config = dict(
    n_layer=8,
    moe_layers=[0, 1, 2, 3, 4, 5, 6, 7],
    router_z_loss=0.001,
    parallel_block=False,
    init_std_o=0.0371,
)
Below are experts of layer 2 (counted from 0) of a mixture-of-experts language model. Rows are named router (the router's row for the expert) and show model dimensions 0-255. Each number is 500 + 40 x the weight over its row's rms, rounded and kept within 0 to 999. Numbers have three digits each.
After each expert's rows: "gets" lists some tokens that make up at least twice as much of what it gets as of all text; "raises" lists some tokens whose logits its average output raises strongly, later layers aside. This comes from a sample of Wikipedia text that the model never trained on. Tokens count by the router's weight.

# expert 32
router:390508515451439427492431419478532472479486486501530445492626503499566487470452530564462564424506501479518453466487474475467533517474508510474508518481516481454505489488515538529474485606473460520510488556466532517461530517517498469588509506496487434460491458480464465480398560508481515480421454477504483529442449526583518463589480524443460493435468423536469430468397506489419525482518558545461491465526611530423556440435556499457496518493471473537547452528490499512554446478440505467482518451445487451448515509489562509511538489496503423490445444544502497505515485518523544501494490441516500524485511478503434457521464521488479386531460498534496465487436517508444547468499521429523521490495527467504501500562502498515499498430487508535538447473549493531476462495555535
gets: ",", ")", " \"", "\"", "),", "\","
raises: " he", " while", " than", " as", " although", " compared"

# expert 23
router:469466427489481434545447437487548471465542488544525470474537489492522451558412527531440562453448504470558483518449543520422469524463508508535489562512527466467531480512540536553486561533490462512517514527442565541457510491548515534538553545453532447441421517467535450423450489448503546459419463450477456533440528537514561518529569498472533435449460475556480458520450495442462473497505532572472523512550538501506548470493505458460466452519504447508536397555526478466543474447476552559466531479450491516433552528517568479560511507516502437510454440585529449537554433563463520539493509460493516548537565497528460499552486481436467475533461504544524529455498534550454516458534472481505544471545554505478527481504550472530440513449469464512510438461559475540546478542529555
gets: " ", "8", "0", "2", "4", " ("
raises: "dom", "med", " like", "-old", "ared", " Hitler"

# expert 37
router:486478457509514462499512447482509532488471465516555435496571465469495477511476470538479522447487525418499478534454548536460473535459520464546502578471520516483550504512572530574431525509501497525518493541438568563442472494541500536489551574462530468466432504444515487455464586506535513478454480462448450483463523534518565495505606487499541431486457485524559468517459528481474441485449564553475597474491519498557573527499522444472504454514513500551528456562493490436587441525441533548521504515521483477434520526489527508566512511462467418518542466556536477523517408531544482512469542475484507556554546545504501530587451526481442506496468494556480500452478580553507529408541484472519550535561525463489538454489586483482458477434495437534507429483547492522584508521526503
gets: " /", " St", " W", " L", " G", "′"
raises: ".", "s", ".,", "overs"

# expert 35
router:443500458553541414581416477459577491506456518556574436463537482491565451502407533565457559496411440474551477452478521528490499508440551536565506545455522465505531452602508561509432529471489457503497542484463572531450504524528516525522537541474503458448470484458501424423467495435536545465500454417493497504479584524546518520603521512464565467474452472492468483462472528510481467449481504548499511486555526491470508472475537486498466425540513441501533436538484496507540507465467553528508486519482454528465578541569542492544539439454486486521485471558562452514547452525518522529509501464497518528556557552505424476568478522473445486488502521548482494439476535520510498493524533416440501504489537473500553470469481448463469464505468472518545479510561494531572512548544498
gets: "th", " ", "st", "nd", " also", "See"
raises: ",", " (", " and", " that", ";", " in"

# expert 27
router:491444432501477371493426453447597478514499475570496500442508484403442460485492529504506517514532500482546523486445499511476455508447515508517513567494507440464577494498524514532518601486501499584511504553526564518465515493492578534518534481557542491495465472448552487475464416542492507484497514538474485477492479530562531612527522499478498471483492437563524497494492521427482439492458552541487534490566476488531520480490547441485469458510476448530493421535539479480506484509381527545497521520511480496516489567516535522564521470491552503479528438636495453478482441589515536535490516462424502537478557480505511485484509509477505477593465466490559496481531517488482470469451485472502591498528514533459602483454509482519445496487483457566439480487506411569524463531489501
gets: "-", "\n\n", "\n", ")\n\n", " |\n\n", ":"
raises: " jury", "’", "]"

# expert 38
router:488494461501447470554510451554530410503593484554526469431526470484544450584452530524465527468495495499506474469467548517506514520437567518495473501484547465430519515500547543488476497512534490514532543568423557511478525464527489602506496606491525480491460546479480458471479520423569574497419493450459498570458526571458527545500526462421548511513451523573469455583485499473481476541520528529471523504559536481526487516492569426485465434478501462469462481506503436515561458463483463536541498455508476534470553525472494477516583505477457470551484452581495492468537512550486482521557521453434510509519502509609495467561452558439511474559491513500536522465545530505472545511490510501446512489605522502433537501539515479532403555452478483510494446460504523509545459494499584
gets: " |\n", "\n", ".\n\n", ")\n", ".\n", "==\n"
raises: "|", ".\n\n", "==", "NA", "—", "==="

# expert 45
router:486510481512478460498482457483511458437515476495537515499549502451418484499467513492508579471460466508519464481465508486462418486398511493504475517467542495508520485537557460529508537536458520484509522515468539491500544465551484543490547545535503458443450495496526482520379427502497510525392500471498487621501494548463499548460604419508484447459467499504503514496433524413453420470536476553496569487572501528487530388424505466457463478542524510506552504534494533503554517474457560556466524604429500474461560497486493474553497509537498499524560483509521468531528453566526503462538479546448506528573496575568452521554496477460499489515478451532572508504489538513475517366509481479456481517500543450562544461562479411542489496498477475504429484515516496552513500528498515
gets: " of", " in", " to", " on", " from", " at"
raises: " the", " ", " other"

# expert 33
router:472472426494482432550451428489552467459544490549520470477542490495519452561420527530441565457454511465559489518446539529424478517460518516532497567506527461464530487507540534548476552527493458517523509532453565547459502492545518542544559542456533444435420517468541455418444495450507544464421470450475456535444529540513563514526568503471538437456464479554478456521453501438453467503508535565478530510550545501502562468490503465456469448522497451510534426565527475451555475448472551559459535476465494512433550527515571474558512504514499448507458440572528447539544424566470510552493515460497515540534568495527460499558491477425463479522454510549527523454498534545453518461533475485502541474539552504475528487507546471533439512455458460507511442465552471544554480542527558
gets: " ", "1", "3", " |\n", "2", "5"
raises: "ker", "ship", "gg"

# expert 4
router:496497447485424459523494478488525459491514437569462479436503465492481483572443570503424563489449542524478529500467485492520501457482529473473477549528521493519538548591496507488488532531511487443554502446506536542496512554584526495527528502459561468439439470477609501444437482485544536477485523476481436486510504521525503540531483527546505371483484525470526463482500536496455470481550531513471547485563503503469604413502448499504431444566523508489550443562522505491540495524487531546472524453454544568449525590517589528548485526558464486499526469560551482532545496529524539592470483496458506586474532474519485469517487520485547536506456443579524513501555532527416483508502477486498478457508539436514448391497556495509413538471507479513434474422533445514480507513531490
gets: "9", "0", "1", " ", "2", "8"
raises: " Score", "box", "th", " GP", " Pts"

# expert 44
router:463472456439504518570498418505576473502496490487492467501516473517522496567423522561479516453433494502525535463519586492490454530471485542504461534440581508466488492486644599531488549578496476469495501511470580507517490504502542444511544529541514434469465475472559452460519516432514550431492475507485494489446544543473517468517510448450534499489465467513484534464449529474481435525482520564471552558575566505508539507468520464467526463601455415517500467547538478507471433421478629496447507450505490522476498532507533504559473475489461479507501456544541443542506498569473544467543530480492470502517521447544476491522505521466492498478475508528485566489515510521495531493492544479550477431507539419482564508529569448596461562459449444493442484479555537537519508552563493
gets: " it", " It", " film", " there", " music", " album"
raises: "-", "Scientific", "==\n", " (", "'", "===\n"

# expert 13
router:470467424538508432506499489473597469490535507493513521514505477459542468527467534500425561519473512478513458545463502501512510512493518536571500549478537484505548545475568522535509601486426491501530560516486511588505463552531520518515575474475546485452467508502564456421482512459541547438480414521458485518493539499500569498490549463450522495474469520507516476461485482511467483475490523541472595498520542496445508472475558455517500472518521492477524404550603463457516488457518511518496480520449486548456533510485551475523507486536447434537465469639508451503548418500493534618513515447488530527596563483517481479517490465486441456496479474556493555501523479610472499478567445491520506470506511456449516511476495455514411498426471382525473482485501441570535516522465512
gets: "1", "2", "3", "4", "5", "6"
raises: " months", " stages", " Italian"

# expert 26
router:470426452425468443532452451484572439450481481539590479484525492516513508482425507519394540440502515499510534519459573467453551477458528523524487526514495489430459484523496526585440538469541415478475477483447523509500507495577533522531567470511513512452444525478540485476436475436564518480455528417488483491503523548511537560502591488524466466458479481525479462553407526464432422558488508546500564514518530504465561489491539440475436455521531473463545492508529470490541522483455554517542521486480478476435531484510532508545536509546477474499428420525551478530566447537521548571533419450543475551497533530478505522504476564498475478506450493502531532513511510545462528420529516460519511531462526597496518445466573497491469554429516460479498477449564458537560491491544540
gets: " May", " October", " July", " September", " June", " November"
raises: " ", ".", " of", ",", " that", ".\n\n"

# expert 34
router:494489497514491456504449487507531502457541478495525536472514510532592445546413536477505563500463459459516504467450593482537408546504453521563524564539455433504462493553529540545536532545464500498462518547456539559444500524479501590536539527483501470504435444476523471477463508468475552479421497507444515494508467543489558514503548499445554466519472524584504431507427487376475485437521501525429522491559541547549577506503509505459471465532527465520566440544484444494515487482521592534483463466445489518457533538493565469498516538551489446508466453570479453496572450513559472540390475517492536540511562461508492441519544479437476528507483491541503538526557497512456498449522469486558539497497500493513525511501543424553474548482509469551532405480507531499557494485595525
gets: "o", "l", "n", "an", "u", "on"
raises: "ical", "ers", "als", "able", "ological", "stone"

# expert 25
router:495503415510473433540461413472556474440551499554546489468556493494520467545437522534457564467479523462578477534456535533435478496491516471528487528499547465471520468505532534528482551514488445508528495544413569575464513495537504549559538563436536484447419506454546430438447503462483524473427466423501461533452520524513545546501552491478562465462457498554519460531456496458450491502486499588475529528537524487492568479485518459444459467544494457534536399552517485446538477470451556557448527495436488502449549524502560463557479516538474421546466466574538457510541433552470511538513489452527533550542577488532454514543519503440483462522480508548531529476507555548454506466543472502504529462548550506499517490508536470544450491465455471525510446452567473537546467535520559
gets: "0", "9", "r", " World", " such", "7"
raises: "ulating", "ving", "ls", "ature", "ibility", "ager"

# expert 40
router:490490498490494433535454454458512469469519487566603480548498522480520374593447492497426543461443487525556462527498552509439513465461502503517534522528472506538493471505560561504509560500447482478506577498478531503450535442538527526551517535515527462444499513451487487498444446478550573508472494486471444519392549526512565434560536472466518451516486514547511436477469509453471464552561523548509485500542508482550525473507486551516440469501461524482571417571548506438507478457503506534519467481477486516440553514537609483515524442517448447549489469546507450547531480621467523543520445448497529535495571526501443506538582465506502445487498469498462504424443578527516486475488454527506541436508532505494472539490555516494511480406474467503539481466559432535506519505501535
gets: " for", " to", " not", " the", " him", " them"
raises: " the", " a", " its", " an", " both", " one"

# expert 18
router:484476444503490487555415425521554510500545512540537455499504532477527518577417502537506518465440486510524465503463500546404480480502475520551507544522510468481498494457507516511492488502487446482498471529456555569388517510545519480584529537492538440491418512463493482384461478463458514444406515443475461539467499583534539477494486510444511462507436489518475415518468504525459520457525549543556525528544508513491508432488492504469455519525465497535525410574499493485512471461479525573493460439460455466429536527468519421498500493480485471510457501531549419517554463562453533494508540424474537507545548497547406485522514500449507473463463544483527531468565495545443534445504442484457505496525544493478481486479543474550375522438437459532563484492522491559564519519559515
gets: ".", " —", "m", " $", ").", " -"
raises: " They", " It", " In", " However", " Many", " Since"

# expert 5
router:438508488483519465555473488549490395466538505576497534491500458508520464513455535513470478517483493488521552533461518567483497550491471492537478538536489482533501464516506539517507502499436446498546527504468532535533499533538505531566502520500559436481487519390529472512444459440478541512409496478445505488405539599467504477509536548413533501487500453538494400507494500520466451498459559523509523528543510486532556504448534458441465502530493475504549458537520507504569501412540521505491509485465371516496517520469475396532515477548450403484529432538491458521573396532481482496526479503496485576519584561515519475513475571507487464552480541580562497446488591511502516383547471461528538477512546484511508559473561528478479464536500506563489465517528458548512477516459509
gets: " |", ";", "=", " —;", ");", " –;"
raises: "aring", " view", " approach"

# expert 3
router:490480434456534469557509437492536465494504514509499475485529533535593514560444494544514534514503542439501488471472511518429516498420476549505483516483522516530501527468542516464439479494475491567506496500474507518467578509490496440543509510544542454456488504502545473457478454464530508513406513413468512511385515538503578478477529517527430486484484518467491489473459535457500459448479593543466498509487514521422520482484475490440448498544473458475548451540512452470541434442516530555520487512471526512452547546465531543514559575522538445553515425529550458472518491533468550492532478505468568535544567488479539481527522490511475525495451406501627491448491457541445497424485456517436503491558552435529515465582529465531495539507467508586578432448490428511573511578459534
gets: ":", " as", " with", " that", " –", ";"
raises: " a", " it", " this", " some", " the", " "

# expert 19
router:502461461449483466493443475505487439468481441500544414497540514499477455555449516537437516448453426516503458429435557515442439558446513522536522545522559481518540562486497508543484559484487467509529521497453548595501513504569518491492566514456536447456455499448528458462478508457487553442406462466488442556443522496492554466531545446453502439432452500536476448559448481423482449522507507554436531498447542450530523511493516479474454478491510451514557452523515509502587455455425588561490511436485508521449548538480535473539481488514505488508504441546510496483497458531442604565494501454545506502539558423561483474510485479439505503554499505558493511444577453506403498468453533501505529493521527515463503516504567482526447464485516487539488456484494463539535511574529542
gets: "e", " ", "us", "ine", "x", "le"
raises: "-s", "-l", "-g", "back", ".com", "-the"

# expert 14
router:501403420575496409542494420510600466478556487490475470499489524533538487538466488500449571449424479474580485536456510542436476496470529507566510538513509465448467541468474527492517487521420449527516484523446555475458529573515468490494530467477518431480412531484522485448461510465492499470472507472504492497416525574572552510530525578465474464407484475518564495545434468472518474487529513550508517457511543487522539424470499447511530490520544500537516423582569487496552440530543536564482519495514515514450527567521616476521497559502477481472429453513503462486483489589480471498520521460501520549480543509549424519557475528490447523476457472505540525505492503606463538497553537519509533481561539483537538486492506519522480521491485498572486435482543535554584496530533503
gets: ".", ".\n\n", "%", " one", " all", " some"
raises: " In", " The", " By", " However"

# expert 22
router:488488431510454489543458493448511487440535519529556527466491428540503474522416540525472565464499519472576483541447514591424502536426546533528530570544580507519561517494525499553447535537514457494516494461400521517550543470493484484537515555480520457388515496520505437450473498520541506448423437481491486489477521499545588556423497520432487501532453518555514462513455503469485459499502537511491511591477530526457487460477460480470473488507519463542468442583523458489535465503480487579493534501459456602423475545532595480570518485438487439507504481535507463536522456521505549549472465523521524499471523522522501463531500496439506492526537494570489487491467534510479489482447532447583496543497553509542549511495613442473471552465438469457496459484482505586505464499457544
gets: "s", " time", "es", "ers", " years", "as"
raises: ",", ";", ".", ".\n\n", "\n", " in"

# expert 41
router:505519447446496450545478500443548454455550431545519474493566490478593508527493489473471449454488486521556512496498489514453474560465517494494512560494545502507526514490560496555554574518507477499560538502498515483460500465542547495496542514476570458475507527466564477463515480451498478485441410472488537543464520565491519473479561457446568453458459533517392511544465537450409519517490541573447544548548552447531544396502477438448474456522493419468512429559495511495510472459468564539506569527462494551434535573536521468556544514495487457525456420544541477553560449523523482542510493421447512499521547522492491443527458464466472496548441542518489538435518483558508478534566507538554577494514505487531558465489493514517475467442436453502534458511602471488492517529469504
gets: "B", "S", "C", "M", "R", "N"
raises: "est", "H", "CA", "AR", "ET", "amm"

# expert 10
router:436497454486505461533477441492519501495490453532515444518528490524570373560490554481456482454484510402569524510495544449469435541497488463504496532497560489459495507531510515530501530454488542516523557504468609500466541534527569598518530543466560460466443492475509494487494491490519490478458512420489490526475511564561545446525622494463499511412482496516478490541477554517439473495549507540485542439518470476470547518468498417448496480571581411517489471493565478420486425448462587540549537538499464468472488501554543397505516561484541470474513491569475488531532480498484559551493510408428474520533508494513499445518519447477514472476481484499572499476538539502475467483489500444531500479565520498464496417534521522514506536527475460518459490483606466512516486529528552
gets: " A", " B", " P", " K", " D", " T"
raises: "ots", "PA", "ita", "W", "BC", "DA"

# expert 29
router:442529459480515469553481423494577514482482478543526458498559544496462486571477519541485486541489460470529465494478510480487517515428522511534509542526530442470491527465549564539493514504508481525611526524440494515493494506522571504519533523516511459476510553491526435486375541431467550507508451425481528539398613522522553441467577479532516448503458482552494384506448581490460420496508501540461511520544519512482597517483531493480452503476485468482482460549487432513491438527475530654496485477482530559484529553493529435564470493448450514490488456571515500527498520509509558517453534458501619549550504496513502524516461543494513507521429526520485517494516578532475525490503476478515527501553503520525533448445514542533418495510506438552546461513544482525493499493557498
gets: " ", " (", "-", "–", "==", "==="
raises: " ;\n\n", ";\n\n", ";\n", "August", ");\n", ");\n\n"

# expert 39
router:470465428488481428545446435484549469460545481545528468479540491485529450561415527528438565454443503463550490522453546527426473518466517509535490579508524448468531482508540536551477553532484470506521512523443567544459505488551519530549557545458527445433424516460540452428448486447508530465420462450471456537439526531514552511533570507473539432448458478561483459522470505441456467500509542565477527510554539501500546471483504459452460450523493449513534402553523484477540476453475557555462538469471496516439553523518565475554514502518500439501454433576528452541554432562464516550492507462490514545538568494530464504548491475431462484525458507544521534453490526553456519457536480485504542469545547504480524483509548470530438512455466461511513442466544472544552471545530555
gets: " ", "0", "6", "5", "°W", " has"
raises: "ulation", "ulating", "osition", "ious", "ments", "onn"